config.yaml
experts_per_token: 2
d_expert: 96
d_shared_expert: 128
router_z_loss: 0.0001
head_dim: 96
norm: "rmsnorm"
norm_place: "pre"
norm_eps: 1e-05
parallel_block: false
init_std_o: 0.0
init_std_down: 0.0
schedule: "wsd"
seq_len: 1024
Below are experts of layer 5 (counted from 0) of a mixture-of-experts language model. Rows are named router (the router's row for the expert), gate (a neuron's input weights, with its number), up (a neuron's input weights, with its number) and show model dimensions 288-383. Each number is 128 + 32 x the weight over its row's rms, rounded and kept within 0 to 255. Numbers have three digits each.
Before each expert's rows: a language model's description of what the expert responds to. This comes from a sample of Wikipedia text that the model never trained on.

# expert 6
It responds to: Pipes, semicolons, dashes and decimal pieces between numeric cells in statistics tables, such as season appearance rows and election vote and percentage tables.
router:095112142108131172180086133142073201177135082137099129086158072161100133125120179030125147135099122123090154110096105155128130128152149142122132156119186155095112167097131108070101120106161058119109160136122115139093205094164183100145157083148139110131163136128110172130047150082216089140
gate0:089158200128107126125124078104111144131139149154159104093174101061205177132126116143089141105100143080115110120087092133099099146127116103136130178096142110155131185090130151153164129137106125134097144084131143145183091108147156146169168192139161158146073113155134139168082099097137213159
up0:181094118130110121111170118148106158175137133164102120098138096190069146151073079069144109092172174088095169113151124131128148101121169151103151125087146137152094063119087153095134136163127078160146118147136101181155152124104157112164126165102187116118104122159162153094038095091105094111
gate1:154132150114111116115100066115125155122123168149151118123111152107166147125095148150114093106089121120139155095102080125090136085127099063093115132116127114147114111112123099196140139110163152096068123129088108177165162114155153080128154093119088153099104124164106091143155076131094144105
up1:083098125167133135165073063148074121127133128137087151145151147097117128136149183105155143183078089136130129096075149109079157042197106097132128158148147144114179200152107182105149160194125159191170125137045064161133100114102136139104158104160190114150127133134135092169089058089073124120
gate2:122164116117151168132089104127152121104055098121098099073130107121110128065163157131117117131172151204108137175090182193152111188139165116136176184155153137094093151157143124146101096145139109127081136101135132111111185170172142089112133095125115126183164139154095155091109176103127190139
up2:129126094126129153183132093154176103132137098076139141079146105111142148130127117141191114169169132133088016123099115081130079076117116090143113134132121113057124172105092131120135082094158146109104155112127145191114169120188138101073172135138141125129159145218105097069109146098115154150
gate3:146142171112129121156115108133113170174103166087222123164150123097117126146127158142174125132124181155118129141133107177197127148091201122083116154145161140112128136132129101119126127085160111145132114160086087103082040139085152093140167150124107086136149150110131113100136154088137111071
up3:126169095126103115230064127137101125173118159117209150129138115072117142131118162109168159107149169152065115128137076183155130118100171138137111117116162151067129140156188095152181068128149115159122092157073076142097105103108146098100153151110114139175114079107155139141122116125125106086
gate4:138100154131184138089138174095098106051141101068103153068130110152160164115099172120142152174134178079188111131154151092134173147099114147124165130062139137157148140160187173182073173095121130094109162144049094141059128085064131154173104138084172131101110134162107106133156070139110166152
up4:082134204100134135143139101120142206108135200146164122157128093141098076156135139120154119076117148158123155149102119133111149117152103157163094123176141100095121160112156115057180094142093156142126162138145142154174131145139156146131181138123118142159100101036107193143085225139177132165
gate5:192118155108087122111159160162148131104093182151067112098126060182110099102118090071117085110124101132103103122157127169085141048133132140170170160124136170211102040124131099070138124119119051134127101111136144132124110190189127104183146144099108131095133138179077161156138163163150132106
up5:169138163086093152076131072110168123102130174169117096076138101167165078119129150151145144137150108109055074108178153109142135043123121139175109123182116130146163126107146136056155074138109058146105142141142139154120134109141075087194118162152169116101145132139113128197114151179142186063
gate6:169079131087083097106116114143121141123135113176117096108147149103092135170144141137143146144108088109124093142149128130156085131112120152102139102104122201151141107104114132073144140112107194108174142134152084156128199147123157098136098105086160094166109046119115127144062169189107152107
up6:145163170100047095078102147134097144143128108178148117084127112140115180147150130154064175111121120119124121122102182150107094103164131156131101066116082124140161151148115108155116150125154106098186092117135184136138045136134132138087091133116103108087219126144137146164114112143139090141
gate7:066131153058121125114139104094061191171114117090122092158168116145175165109156070097143119120145084151151117128131138137075138122101154136126086115188155181114117139093106150190105085162178108121139154145119176091112126103179149110187139161128033155172078091065121088129069166097117084095
up7:083102120095155172197105128113106149148114112096170095145163149146092174138152115103135077136176099145147090156145165124123123127126192190150119091131106136164099177122081047105158115066150102145124120072056087164132117101102125096163139106109117095091175166153085144144119114174178096127
gate8:142159150149159094127050105106108179127121118118100098145119130135101119133078113126125139157113118091103109147122133143141171117128209139142104090162180172137114120085123114143084106152123128197148183160114100135153150086113212092137167059143069099090061168109110140129143109085158076128
up8:078133129171177077159114217121144126140090086154118078102139100107114094130193113087179190189116117100186119105107185132096145141210132110197163112116119119070172155140102126123152102093156089163143133150148132117101122149114093135132160129148095106139119131119123128164090060098150092159
gate9:103113086159120130090156098086145112100163111175070161101150060134123134101119111068149071104116066114149136139139156093100172103175126151181145141155132100161111128103103146126070189145103095124122105063149133182102154137071095087173120111184105096160096186169105141158056170052138167128
up9:076078107157132142119097073097166096084131125165112124119142084126120149139164109094116089122099084158157136101204162111078153061150093158174137107154111121117155152113077140110105167161143121101106140150075131145100123163088111093129093106166119108128138150112157083165122155106110181145
gate10:089107170102162076149174133083130186096138127112130121159115129103146118137098175151148169093132130117133111139091163127140208078127109069149158172082148112110131087138144126148164171121134131110143156129045139093104106076133124165101112162139169161158157101106171157079110187148109102067
up10:167190102174106173121121138117177111145122149089105101147138105139173100139163064099156086035120173092116112145120107178096141102103099169140117155089088100136086094144107153114136143150107126169144152132144117164096120168124106133192094147126106149125138176106070087139144162129112169137
gate11:150154212107135153141088084150119145159143118152050130083133098182146044188115137108150078124139104120137157127118116139190128105151099094131137139108103101141090136104153204138143072141142106157186075135177146117127042077182155086175188176150135058072093140103122154141134149124156092169
up11:128113159110107130063086151127166144145145152172099146168115115157153071187117091118086111134108061138150097130187095119136128144171192174149137155108107161132070165106113139143162105164109110181166124144161092110145060076152102064193149119131168089086128150097105148123157126122158127148
gate12:146076147146119170115107135090089160113122218082124137087121083098096129155146072104140096128167144098197133068170061089134121122201083143083122165091061183129067202129144154088117141115114089073108129057123146141126107081168133142186101056130157111168232101089101203140093098093107132124
up12:146103132163127126177113193096121178094129178112105107110120095052106108196119052065125161131156109093185178082143127060118107106129077139140110135166076228132121158118112155066145136069112120082146079096127160173125189103128089113167105086180115106155177095157145238116091128106102148137
gate13:097118133092183168186144130113182122112138142142098137141130138057103157165087177155150168154177100162162133110136071110078168121127155166133125153166152156090142140156168103105099107072101182120117208138176146157125179165141110102102104117115146133062133174110165102105124120114126141151
up13:147130055088129133145127166091057129133077109136112138158112162115092162092102081133069105166111169115106152130124142125132147142166162143080155122087138154107103113143098173191165118176144122171150146125065137070182111104139156119136142199092122176138173055110108124107147155087072197102
gate14:117108174143123123138100140143148149071124096146101180116147135120137138100150140113137108176141041150092148173084112101106082142118128146126131127118073125074132116137183168110096176158122110188133160128135167122099149108156137113200142131147152120190187127174175165135154174139144122062
up14:154128053144098111127110097107164139151090127088154106117138123110181157120110117110130128102084220076173115082121088071140169146152098140152112126051126150214137095142117130131147084102151077099162069147160150168123109090105144094088109097112082156123098144129142142141087112093142152153
gate15:094184158101146144195061157123097126147119086118118161092147145125094151111132130096121154133083132136111068134110137157091138107116108094142073153165121132155116138084045135142136147088130114077107135109106129144141207113152088127140128157114109097155200145182130144105136091083116182205
up15:186101134145168111087163102137145101115121111126111113125130103144142122138153168189125115165178125145131077164138091085145149196119163112127202092131139136121146119182191153092092053138141130134123185167120141142128069105114159121097105123106109114112098107097120080096127175159108095112
gate16:141112152092127158182151149112105112127130070124190056072153112085117130069105184143173102139065136116076101145106061149191098149098173125123142152097176172174084177113139147106090136135163118135130165171128152120080154146133117057107134156144145144104079151162105129131126180183141132134
up16:141133118117132139201107125133129115162151033149113056093155152114123142085051131131136131159125106085131091151085095178202166148124119109173154114122161140155116129115125133079091138081125083097183133084132121112152114154158090070119099137143086112094130117137167137208149130089145148136
gate17:053130138114117161104139168094141128045080119097096122154144114152123173168107114107121087129163132167157126088122102114156126132061155141124103156127112134119027141156091110089189117119127184079107156084136147153104203114138166079179164123149129114187093165140149132132131124105192072110
up17:044132160091106135150136147134128129080148150129112161173127141151142163159058056121085093107124169127123162082112074120136120123066125150139095148122162155129105144102103123088157111125135142119088155101145084133144146131159153118164100121156146121146137114141145140166111158144161134119
gate18:103117183139130119170091127077114106130115148133134133130132120121128054109109147079132142154138054092188135144082132128187140112124126164104118074137109112137093082120144149121128059115119058111163126080128191135129077103145180120132133188125130121161149179126158128092174178106201101134
up18:112125108157162182171122151123063063116071103120078093145121131110109071111142094076133101128123128114162184188159125094111106121099081140072093107151091127150122095143083130094117139102146093121121142150083183113098086128125192152112079163128117132087204167121133122119163121148143130191
gate19:090160127091125205126121152136153176159140126122123113128134101176145107142166119123130115134142148176136101155190087075110142141188186174124085178183188125125145220126120099139114114154132112173108134153125143133119162099168099145173135133091125112133085112142114114185150163137162148083
up19:139139144094126133108098153145115168177195137118132145163103081153121114123126126121145135086108103148206154200098084158094182173170200129073133138183154112201128190174142118119142097142120090152164109096099133116094144070168158108150128136138113175169133108188078170146135128155130144096
gate20:179096144151100116126134123138168123158143198155100206123133080120115101127112171146163107122153230122129113049189132112127070165126101127120140159123092143155146044125177094204156154146121102094042076107162111115137120125203088146075112189099093115107176124164120130142120115072158141140
up20:155166069115188165127153129078143077126158135135139107161108114159150098080131093077117117110152157115150118130207140118138093135088122147120131138141122112162113138131157111104192172154168131190123128029119154076116126128184135099149103163149101166140129154130078165177145153087132133152
gate21:118108136167104196165124099162124124097132185188098132129126114173147117108129134133102146179143146140200121137051136105138050127093061182099144087133143116119126102137157132107113106148109082150116106115093095154144088147102119188120136127111105164170194156113102107190094133113164119177
up21:065120131135080084166159120154178128160103142093102105133155090168134183153121091097131079164163112115156169089180183111114123160142121124094078124149138106158084108122055125079150098117136132089078137108137109102100158192117089175047172129088141062115104151108169112119103152171163137121
gate22:095159047155165231208101106163077175138136115086091152126129125163147169092100109110121174127087089165148140107146095139154098036128107118162158160172169162154153131115123115104124184140131081109127099108134065076121137076117138117196100133118186110125095191137161136115115161085107105123
up22:192117075115089084125103197173124128169200131146155166111148152089158095129130093139122134091091152040070176203084152156144090134109158131105126123084148104150186134165137114143097134112141118103129146111063084090164055139127083128095132166164171142137194126121132088143094140137089162132

# expert 16
It responds to: Pipes and cell-starting word pieces in dense tables of player stats, climate figures and election results, such as MF, Kh, Raj.
router:089145061114079167169098112135093200145051117109129116163154087182111107104159152089194127124158156162131112094106111130147127115116149105144126137084136166096127153078104125080112104120113086092106197163119069123138221120133211110129178094116145109129163118114110126112123134080188111118
gate0:071071177105078107110063068156124092105085131151101085095158132103109112089093140129201116147140111182173134141175070133176123183115111102097150151124102105160077182098125088117134124127135108098140113105087131125087092126097139145200123118113102105137056140130117094141147122175138154192
up0:128116174163097161112165127112145108142154098172127159143112184132143068169179137086099172118076111070100120131112192118143129090166065104114074109089116172124128127135085178124156109127139137097150130180120200114140159096172160173135149124140139133115131125150100164133146148139131131149
gate1:096106140197165180151165134145099129106101099095137151129111155169076111134140159128192203121130194135177160108100153102140102153116111100103119166135171131108134174105116172133194139146149140109115166146090081152157165118102175097133151152095124101200127124111129113144136096105096163142
up1:137134109164117122078085133110188146119155077108118102098138039115139118118106056157112120140122085115114160148090134131098114099115148118188113131142126130160168075135081105095118130072147076185151061111169124116181131135160143162112109106149105150124154123173145200115142168144093149110
gate2:125101132125129152148118139106106142080095167114094115200146086158127151155093140157172094138134186151072136123105119085105104092081241142172070124168153167061168047140085166167183167106142123136089132154112124102113057144130097117124148050069113076117121171140144172159200105069146183129
up2:148074134097129112108171130144115115150150143113209158149113137081079151132128088104183181153137109100199099177142041114183088143174089174066179137175075154190160126136096183086130116113132129085127161101122150140089143107133109113102122116111143147150084061061118102184121143156064175142
gate3:090092159129082115092116134110139108128169204182109162097157118134174165114175108104072137197150193196093104072130202165119135112106126101103173081072101101191121109079140109110124109110126122149109140079092131124083134128110101140137181110131133092103119074164081092176112102133144191092
up3:114175107152174101097144102162145145100142092028148143106144083101094118141127106175151074079180147135167125124103127057172146180145124115189134157134205147124115146088192090126112157125107122122149112129183115168126162155171134115110079114153145123121092142106135163119137147087172129108
gate4:103139082112151074127163162127108048098098145190211156093160148165115137102156151067120151167145123158111153118137196169118141140089177117163150110121099091121120133142148071155117108125128056156079142163100081093090124168079124113122145071094135146130052185145168096134171078110118113142
up4:157104172157126142137127066150128181145180099061106126170113130086126161173181116153160079117102130079154113113098073086109073144114077104062110117126134124095171146167105124120161116106116160066164109146140177178147149138136154105120144156168125099143150128104124118116087172175100132095
gate5:138096123106164175149112089156129177180131174137103066095157123171110117141127080113111108152087162108136120123178079145100141084160180175140142144129108137133117101155138042179088092160119149107132135106139100041163102088210148131101156119123104140169110083113125085154152071116123152142
up5:091079098125130123136088104078104167133088079110143129060135171153199140123165157113093086199142148123093195102154130118103087100074095100107145120058167113101091179181102123125145084105146194148083124092150118158101144107075130118112163104097187115125083122104162169068101100116130113156
gate6:130092118165150144114098152067110127196153124149139096164142151131071157146130137063105075118129122145117087118068115130137091118119171124163148102122200182080139127172087181194094145148105131124152154124141058145075164109184132143158133111122092090139078117145162155146120163126124099103
up6:100096161159155107207068141096136144145140114148084105162130091118134137160141119163144076175161141102153103142153124180102132171125138091115182103095178101059184162183102159128150137129101139152154117151124068083092121093196128188124136143133098170136137140117161084158119104205088103109
gate7:142127102106150100158120183130160163160063140140098104122136112100092153112113139135142100108183105068142172126116064106109090123134093113130131167073126093117167144021117130106104144102098134137121162187148124149084173156131136127188094060161133166182168123130180144070147108086078138112
up7:158099131146128150145093048126071081129118109165118120156131112158138120176126065108156138148105118188122103138144156140094085145087150144121150117141153149109147168202100114154150054141171130104124140141128097125128123150188114148138181160107128077103144113193118104124070182168155214133
gate8:119111085130185149114179122127142144143094100191123086134137109099082117095124110148143102105135149156135086145165163165120097134166135149135161138113141108118063108126139157128075094149125136143137074134205124179159187088151157139212166160095134083085110174164134126083123121113104136060
up8:127074162146168133103163152149091099116160062152150090067125089129090109113144162169127145075136159159122113100136165178104117139153114137105120116135193105140120132143165098110107089101141207111114044070185133139124147102177146094151168158104127168117142139114133140057132130124113091130
gate9:151152105163113126116163113168119119134115144111120122169126145096142148155145118129154155196146113107150090156115157182153133137075152116113173094175152104129166138068116102066109150147145136102120140164114155136134154096158132121178122104140139068167178108099134182150059177113148117122
up9:162113120124097070136167137175136091131135104095105124153111112126110119169155126094142181167148126136163095162102192195171045094069132101111169082169116107123175166081121143081112158138149138116147080123096162157100141086192122096182123102129115094168150116087090125137111163167080137125
gate10:145198104105085116119133139109090134176110092111139106120142126160145085138168165153156090167133072122130143154142126122169129108224174091115132097168115170152204133125149127137094167193119069154146110179160200153127111093126131121152142155168128106113160079095096088097144125152143178130
up10:103136163128121133177096123129140126087158125135102079138151129072150144102120147162088102155132163149117155141112115147096107145062150126162119143140153132097048108127073121167147143096132141119131124077122071096125108148127102096169100124112129153189118156077145162097111050059134099122
gate11:105108098154118114083154136121143106128079177118203095078141204181180122147161122118108134130149160117135052093105073107212168156143106135126108129246112104104068135106078086114083137105141118162169159127133104138131156161085095140109095144099089109147105125075142151151154141087129072104
up11:164115130103116093105141085063085144138141086142069163145149065108071115124124115122127136110093154156106159171093148121126132156116137145142163168101103189138180131143112127103161098102106068145136147086154095115134104076156126120147151130129141085137102124205123131167057160140059127152
gate12:142150120166136166166100122105100094134155084094122161133138127120158111137116151140128116156129140151128119146092154112147144173138093099129142106118193145158149141103181145146085102156145092110101099165152137141098096173105120093101117118160074139142156097155145080089103108102112052057
up12:177147112101187092127147097127074127076098163186165175145136151124205116108126127142126153153174126111153124144108075182148088111088151119151123149133086173109053167175119128115131137153144142141158170145137182142142127096149110103147123160170148124100115175096165139156157147164143179135
gate13:129096126128093153125085076069162108124131149067110088149129145139116145132120073133088101057151125108077123135119151070127203110120163095105093105130125134118083127154195114176058110093131144172102162117057142097138123141153155200123123137150104108100083119133130142106122148062079071120
up13:137131111141062119127099110095103188173174087094102105080101121142123129113080115098165129074075126159129134131134119124140170116182131122054092156163172109171124198102164065139089145134126089193119155098096129067122099174119138144103129148107103138126123105128127144100161111063074098136
gate14:199083112133096167158125088115124162089156128146130135095099154157119100145125122129141128132086102073127130129170060143157138157122172172092158118105063114182081096144131109129077123169121090121164137135107121119050120080139062124191202108085116089129077059089109191161137145105082162162
up14:139139085061147145149107115088116126184143127148172124159119136148148107120063118084106057150096116137170215113126135120131124216116129139117075113124162141131163086132094062058118120119136104167121120132103100096149115152111114121115117093105058132168112077149105135078119077063154086055
gate15:121178155161149137128098045176076131159126078129127105208131144201151145076143098128153101089115145142116139164055133159093159121124110126140134119075153137122136165167158068138121132150110151151132077100161119171148049175134160043120118140172150126188158122090123084078101104151105100172
up15:128112107218196076079095129192128089123150090116118106094129140105100097148176103088195145135127111106076093126102065143085092128142157116134112125221139087162136154190124123113120134113094168151065091104171123101104106139163113129161167116086109103108183103124156178114092104111116139116
gate16:114187146117129165167117094080115175142123116091123190111127064128099089165159139093127130117119167148214078164101102132168107097121109094136145155136128107152129115135163141147113129126123169089128133072145146133132148149146183096116163169145162182080133079096084127097114173139165134169
up16:095095122116076137116172124155158106153119151098089164149136165151065135145112153117147156176111150144136194123109104135128178182099153106172135140087121055152105130128126106149118105131075128117123072061111174111133193138137128126142146146097086155127138069128126109164161140159150089102
gate17:136166138133148131085153072148168113124094096074109192144131112133079087164093154074143151140123116164054088122065128171102087102178091071146144128133105147171164172081122117155071100136113182107099131106121117164114128188076101123108151087133136148155113153167167196128105150120173133161
up17:101104127086129135092148114098140075116137083104094146118114104134077099192077127079089168081142068172064104141115104124118099104160051099109151140138142203176165177145116101111105088147076176121084081078120140184148181180051133161114153110145096122126103112154109172107101108141170109173
gate18:116171121119142166107069106114149123111172159108190114105141111134139115071103039162078118111101120158109141159185155122095127179121082176173090109109093142092135117086105127089148214167080129113099171146131068146128138114111129039146117115148072131074137130174149113148142169112164092134
up18:137178157123114125165088138157090121100124141144109199147126144152140126124117156186149176116068147180163064130108166178142148101087086084129115131130145090102137089115177184151128100126085070126193084154137174061115105159157092123146123120100137155120042171169132132100075090103104220134
gate19:135149182077147174189114138139153145080123138177138158114110125125156155134146119118106141102142074125083123119144181148158099068089139177095139136101077137143081155116128141127125109101201179153111103094112100105153183163171099114115093165041051055117122114129110115095100073184151193198
up19:119118184172175102079135086149164139185128097099113088143137121115118124142144153154150150166126160163154170116142086109142130114158174078121162082162166121079151140182119119130183159145077109025155156163134117128102096136094134159126132112156174166189158118095085152135212118102124115090
gate20:115124123132135160136192083125190164089110110145142148171140125165152120177125102170121116104151151155164181136115183143136161101121145092153147119097180125123136087124077094121155155135094162144143141076155130120112148075148121114134150177121113203174123109028132088148126134143146133103
up20:127086168109121106122127129124137139102132110143075169145150123116135127180115156198080122136153147140166127107118105158147162222111122173162134129113117126112101159116089114121130097156073109138132160160117096134071157096144115111215096156120135129135177143092131090109169133089119124103
gate21:134127142129117151152087114126135187154073181113122148136139052117139127128142094115165090121093186120122173147035134084119085089117165154143157121174109148100192120113089160107142151092102132154181079180104157068128103130138203130114150107126102124101088135111172084131131153121159092113
up21:161173163167119120151120150105137094119089071201132120066144111191163142110115089066114169063162114100079153165160100114158175125172163133214080139144153116111158151142123131103114188100125109160101094128090100112126159119091147140107183148166127088153117173142143090117117185132134106070
gate22:131095189117147155156116098071109171128133141075171151176105110135136145104143203142152131120140141165194113073108124187143075133128183123120125157111139132146149202083117152138066108140118104131128148078128109080070107099129067125126131152132134139142090096143103091120148175177155171101
up22:090172102128103116130140103135111125107152139084140106148110068120164142069141082085154183075155119155170108138126129144121125114147177152144159095066189144124071190090055218111130138059162103097125118123133111100080089109141090077201099187142183169176100158126131109178109174150113090155

# expert 14
It responds to: Digit groups for years, scores, percentages and decimals, often after an opening bracket or pipe, such as (2011), 116–103, 80%, 9.0%.
router:071119109137096149174149136115094198165068166114128148089173076115152160067167135080165143138113185123100128091110126092122160134177167112095112123102105123098074167043132153078137123115130079072100164123124141154121171167129208087134137129131135028097128118089138181099105148139195114124
gate0:162108144124120105122124168129160091177125147098170158094110135176121110060127170131114205167174118110159156087161174109157139123088097161101129099169143166132094130106153116100090178165157137110089086084112102060106154096142116109145160158084125174090167107170132101090114143106155160132
up0:163087146105157102122174108115150100139174183139160157110135129149151142111091129149137096131150107133092169085155090089189094134102112146131115064134142122125122107130104082063111126070090140078117107057104136100121128095166088144043145122120124186156091129149125145130087134145134138124
gate1:180124113123178092167162156216176096124107056129072123110132086162087144084082109128180140206164123155118105145098175143142162118097119153112053099175100137138154143153133074164070130123105116104121099150108145136086180084102154132148048098090116166183194120106109122131088074128103110097
up1:158135141146180067151142189156150077062098113149154140099108120125123134093117116114137148190176122144121090120147175137115137097128148155111047147115143087126135142096126095155134139142088183105072093109141136098078159032155148132134085093064129150127162143140132091105098094144135140090
gate2:140100163148090133127096153113096146145112132099134172094118074121068083136108159159125153106159211174127140127050152140106088166156150166103180193164095111194096118104191077165122106143088145129142128111160113120155051082150086111111081104128105153168068113094113152128180140138149173113
up2:071155077113176147142092115150097160177166134163134100134147173138118138103107123126120058138115101106094062122182123086124126092083112095173124097053172108079129100143111097102106186120131089143119104098154092107128234166141154128179163112158117144115117091166123069142078115111100100141
gate3:148109156107107154102059161120111180129155160181125113150119118122068128075134174095105092094147141138147165122062096137123087171170107117084126112109154198145070165078129159137081097193196141137198131092068130118022147117115112133177173115093132180176115138189152184132174086144089139104
up3:107156124104105103097134162114127143167121127118086063146148148120195206160189083081116142180110123123151072152138151163148118109104147086153124177110121102140143074138099153095144157123105103127082164115167109109180193114168125130143109122138205141192181125110109165161059178116167159106
gate4:085103039122105139127130137139122148136131134123115120141115106152154118123122101113150129145116185122098134064163124123100134068101153082149082138139122167084124149179127119097095166194166124185126107157120107159126104143152156152109168177136139102135135180200106157095124109115121158072
up4:044122126116131108109136136122175113130173124140126152181128113143154121086148123117172151152122153118120115072122159144147153112113141066165102188121125142128148146164127113114155116153106145130110079126103135116140154149161160130083129149095123138152150150196106143154146086093204102080
gate5:167156151132125184159127163108152105182134137141140125087123132147123122187188143136158111191062074105130130126100092115096134090141143201136188105136099180180147160111123104168112112106134185092142135061105125200091154124171126152055167106172115137108131121142120112137174088137129186063
up5:132145100140115074088113115155092095064145115124128110143142163106129085087118111127153114122152203115107169144168167115150108170079104077148040150142170037126126064166090132145148094126114107143135124180115108077136126118071139130114106174131169114125116139156119133108095115134097084145
gate6:075137144116119117110109125069096089153117144154144071161084063136144113141088136087112165154103123145164100142086179141103122117166133133114147162120074071170105165156149144095105137155137084125131158120163174089207002183121131140134118112167208122111053119181131080101100076191071122160
up6:079091132123097133093142127098117109161141113134092100135097040137115094099110134098125149133082170122140052101083155134122137130107163109093138158174101146137109142048191127081097164139105127161163104129160121112166048182138104093156152120152139145119089094139137084105078101201140123139
gate7:198110131094137127115135111147114153165158116137118132129134155168155141121167107146106086145160149111203111161131099088118082151079141097107117142115143139107204185210078202091093073159100099188062104183129096046139166188133161099101130149076168125121173127134114115164120081121117173151
up7:101161103136153120150166146109175148086134138111168165154134104089104131149086121091117140144147103111099163110120130135140197131172115172121185103112154126080074067113179090160168141102151185065180115103136106144088154078121120195111149108181081126151092150159182162061130176118114089095
gate8:104121031145149152186088139123147112134084158153101118146131157129171123121094119134106132129160184108175105155134138113139139095098135147117068165137168142190076129102120116156162126162099138143146167074141156107127104168127176097165064118148112134143146156164182162193166089153176085180
up8:130134116107155190140125159102135083144096154128159079152140128102087112163085131099082151137131181202125108119147104077135082116145135132111117144081130130086104128117138136174095168140137169111151200125076172129159122141116133165081121174182044106139129148150086209106127065167104190121
gate9:103105138083170206127148092081137164139182162108158109167107081133105097163093138084202192084108109154140069114120099150203104179111106149101128053136118150119126167085127142141099149094118111108136081134110096097135156063150187108175124098133133142169114061110095181113090095117088128107
up9:157116113127068089135082136099124163078122137073111183094103207123118136082164112204102142146107156128104142145117094089074142072164131119174123213104155065094088053156137149086143106182126161171112174122128136107104129123129116163093154181116138159070120089153171048187166120136151130123
gate10:097146155084111123118130127097105033121105137143119087115144165118092108115154122147158071173094120111121128118097111114128174154127169204078148084082077159161093148135161086128118106130166172134124160117143116093183135089135114069139074127137085158130117125108104068143117102090106145161
up10:155089197143162095116128235131146093096157103149124174135142142114124109121147144101144109113153117146113146107090091132125064073089123112063194176097140121110053138124139135112144175117162190156100162093095087142107130134128110130118108101147137114128122181119118119189138176147106094144
gate11:108162108145144147058134111165145125107154126123140143156135181120040133129152109102127112163112132103165115123184146108082118066117146096119156129089093155167166148166136123162125128099117157095050096106136150126108150119139142119119127138119100118183120139171188145142107115116098157161
up11:164096105065147158102106087105139161108126130129083113126108099110138149135147136128158134151127123124167123118121133044163111150102057080096122165130115173171152172101116184150103141166105111103152151140130149128188065146158088128156140238190130115169096068126139168200100120119092156082
gate12:097143117168157130077161128125130107105069159123100092105113066172071075168150167167100169150092145074123103156072145172145123093117127136097132134078108089151095134065145135120134110090169104140199141096097131166123185140139126095131126161135098114151135167137136142094130198111115111106
up12:086131161140115116158087125148116156127109145093093124034139083146113115145150119153079111152165123127112106102084176206173127154088094109128173141123120097097084067138165164136130082088130059136150089143118063167141110154136141092059131102110127097127126187084139081119104135125118093112
gate13:160157129115218145099143154150068119089128082122121114157109133171116115092159167155148158123111177103137170117097080093131175122135139139061147126170146156147154107081120112139101137151171175125157164136083173141142090156135141104112149249162099151096129154131142072137158105132087174067
up13:135125131148060120145116108141171119097137115132141127129141106104126133146101104061111082131097117161089082076140126113165045094070138069150145159180140144093142145084097145129142086138103117096139146115144067084080213097131096172147142126113150117115128128141132192141099112133211111119
gate14:053097095099127181135157211098155087126147137155126115132110132156093128121197164146110121075165093139163131071133159159152136151095121082081111096161070150112138157159031070127125091114155101132126108158073173157167142101072146131095079185154121165140121185185154156174134136177094137143
up14:139103096134131086162115115124118131120201160158183151117114137122170115133120112154103149080085135138097127141087133086116075130109137120121093169136139102100048086186141110082053073098107148086093156139169095172133120170138110102123100104096133149165119167148119085157165155124133119111
gate15:130141167143099112109108161151065152162081123132114123109124096134070131138141194104132162083119147127118162167142080157116189162089175110128113152162122125147126111117112094163166108092117111104117181123127089144073192135094110113084102103155085100136085080114116171079152141146050218135
up15:137123123108155089197142118112170134100196125145145152140137140115186091107125161151136093150170103100124054164083163099132086102103118130112148118110136046148160140113129166121101116171182164101096095100100109147177137120124162128169150149074179188159109133141104094175116128073140054129
gate16:125132136109147067094151136117120108160116094168154149107135118091107041114113131095086118134139083156174109121156157149171129137128179120132102102159159202009136132107070123119072065162135146175153168132108111107053098157090128087223111086094122104154113129119123130118173137124168104147
up16:128126107122120067155125157112101187113093088171115128127132088107110064154158160086113130120137139099128131103093126161089095081113141091097091109126157119095115135111125119178098114133173141093135187059089063053128186122101141119207158139107103140136120127143137184127110102168158146147
gate17:063171144096112159079109140093087119007129116102116133201108191119149046102097103121158065139144096101095164143102111064113095053067165145106132157121050148096073055110109116127180155152153138093130086118117199128149114112068106092168122146112127111112107137071138068090140157137104144180
up17:168163102113173148149139098117149115166083141147197112119145076163138148094120097142103185124131150174196082111158140171137153100205090107168083159138184172111160163117085132098103109155110122160115165181154073163145180140182113158101145094133146132135056142215123162154102095124159118158
gate18:038137083143093138083150106125103105158136110158070121102134171144171099103112204221186111145148057095157172100160163136170112139130088093107096131194087133157138153170114194163093063086111099139090175113108145112103164131086151105128112216128097137116099154104117119148178161141150127121
up18:130128193112143153114110093128084145122147136150095112093134116172182103107136148134161116123119102132127087104122179173177121180143091111118056124094097100130152108110197191162138121162089099155135161144115077109147172112065147161130109117100117096153129139153166134148070064125170166112
gate19:146107125132113169129121152110124166151071113142115145201132100141106150127080159135160131093110096108110125111127124191127127087175089124155139108128156115050137178186099162103082135144088149090141107108084152135066108091142189138177127159165143149151120155134141179174115118118104048188
up19:186166147149127119093136105140123068096120106174153160143150154102136070044119185111186124142163136139106224113126082130099124118097179154147096109090087176125148061073155061144145184207113132187137165165120128138167222143087116066097115148125150128128156088146095049120136090153129118121
gate20:158119135139092123088109118179141141104072143117124130131116139167146153140140106113124095132148067061062202121127067155155099115118187137131043082086112115071137130099087095134142155165134113113111136170103190130128156128132132140117136097074136142137143139116160164190192152180116139077
up20:119189107123114179197133136121112150164152165139120092110133109147157143128131181122132158133152121173178133152142148157126150141167116143195178135157134131179122080137166151115106095120121116157097159149159115093137137141088150061141127115176151150075064132193128098095116105057104114183
gate21:158109066129158177171104222188150121141095099113131142100147096087095163154101096158137161135137155147130174079161114074126126071080149144112140139121125133103155091095157139179134096133134149079174118118084185117178206102100074129098076164134084144092150115151154145136091151090148106138
up21:185164104179089105154115104072088080147188168098107139096116137185106113181141161093133144097024131149138162169088057137159110094129117165134125138163148168159102131153129179179165122065141154116150177126185085139116133065200118145099149120159140139115169115107127116176109107165155082131
gate22:123161135174167119175149084068129115147151166124110122161117123122098175145045121199118125067146106092095128146109183119080156111089206134131179110089097093095148041177115110193150118115093142149144186112136140140093097111128130104180093157163170093152136151153130092148129125133109183133
up22:191095210104102108090106158178096146175155103156092138131146142200139136089224133090116130142155142126110083177100074145137103111155158124141108114142179108115076140095079155117096103109118128155146105171109137122106082146159171122096180102077155156133151151120130157144121163071144119090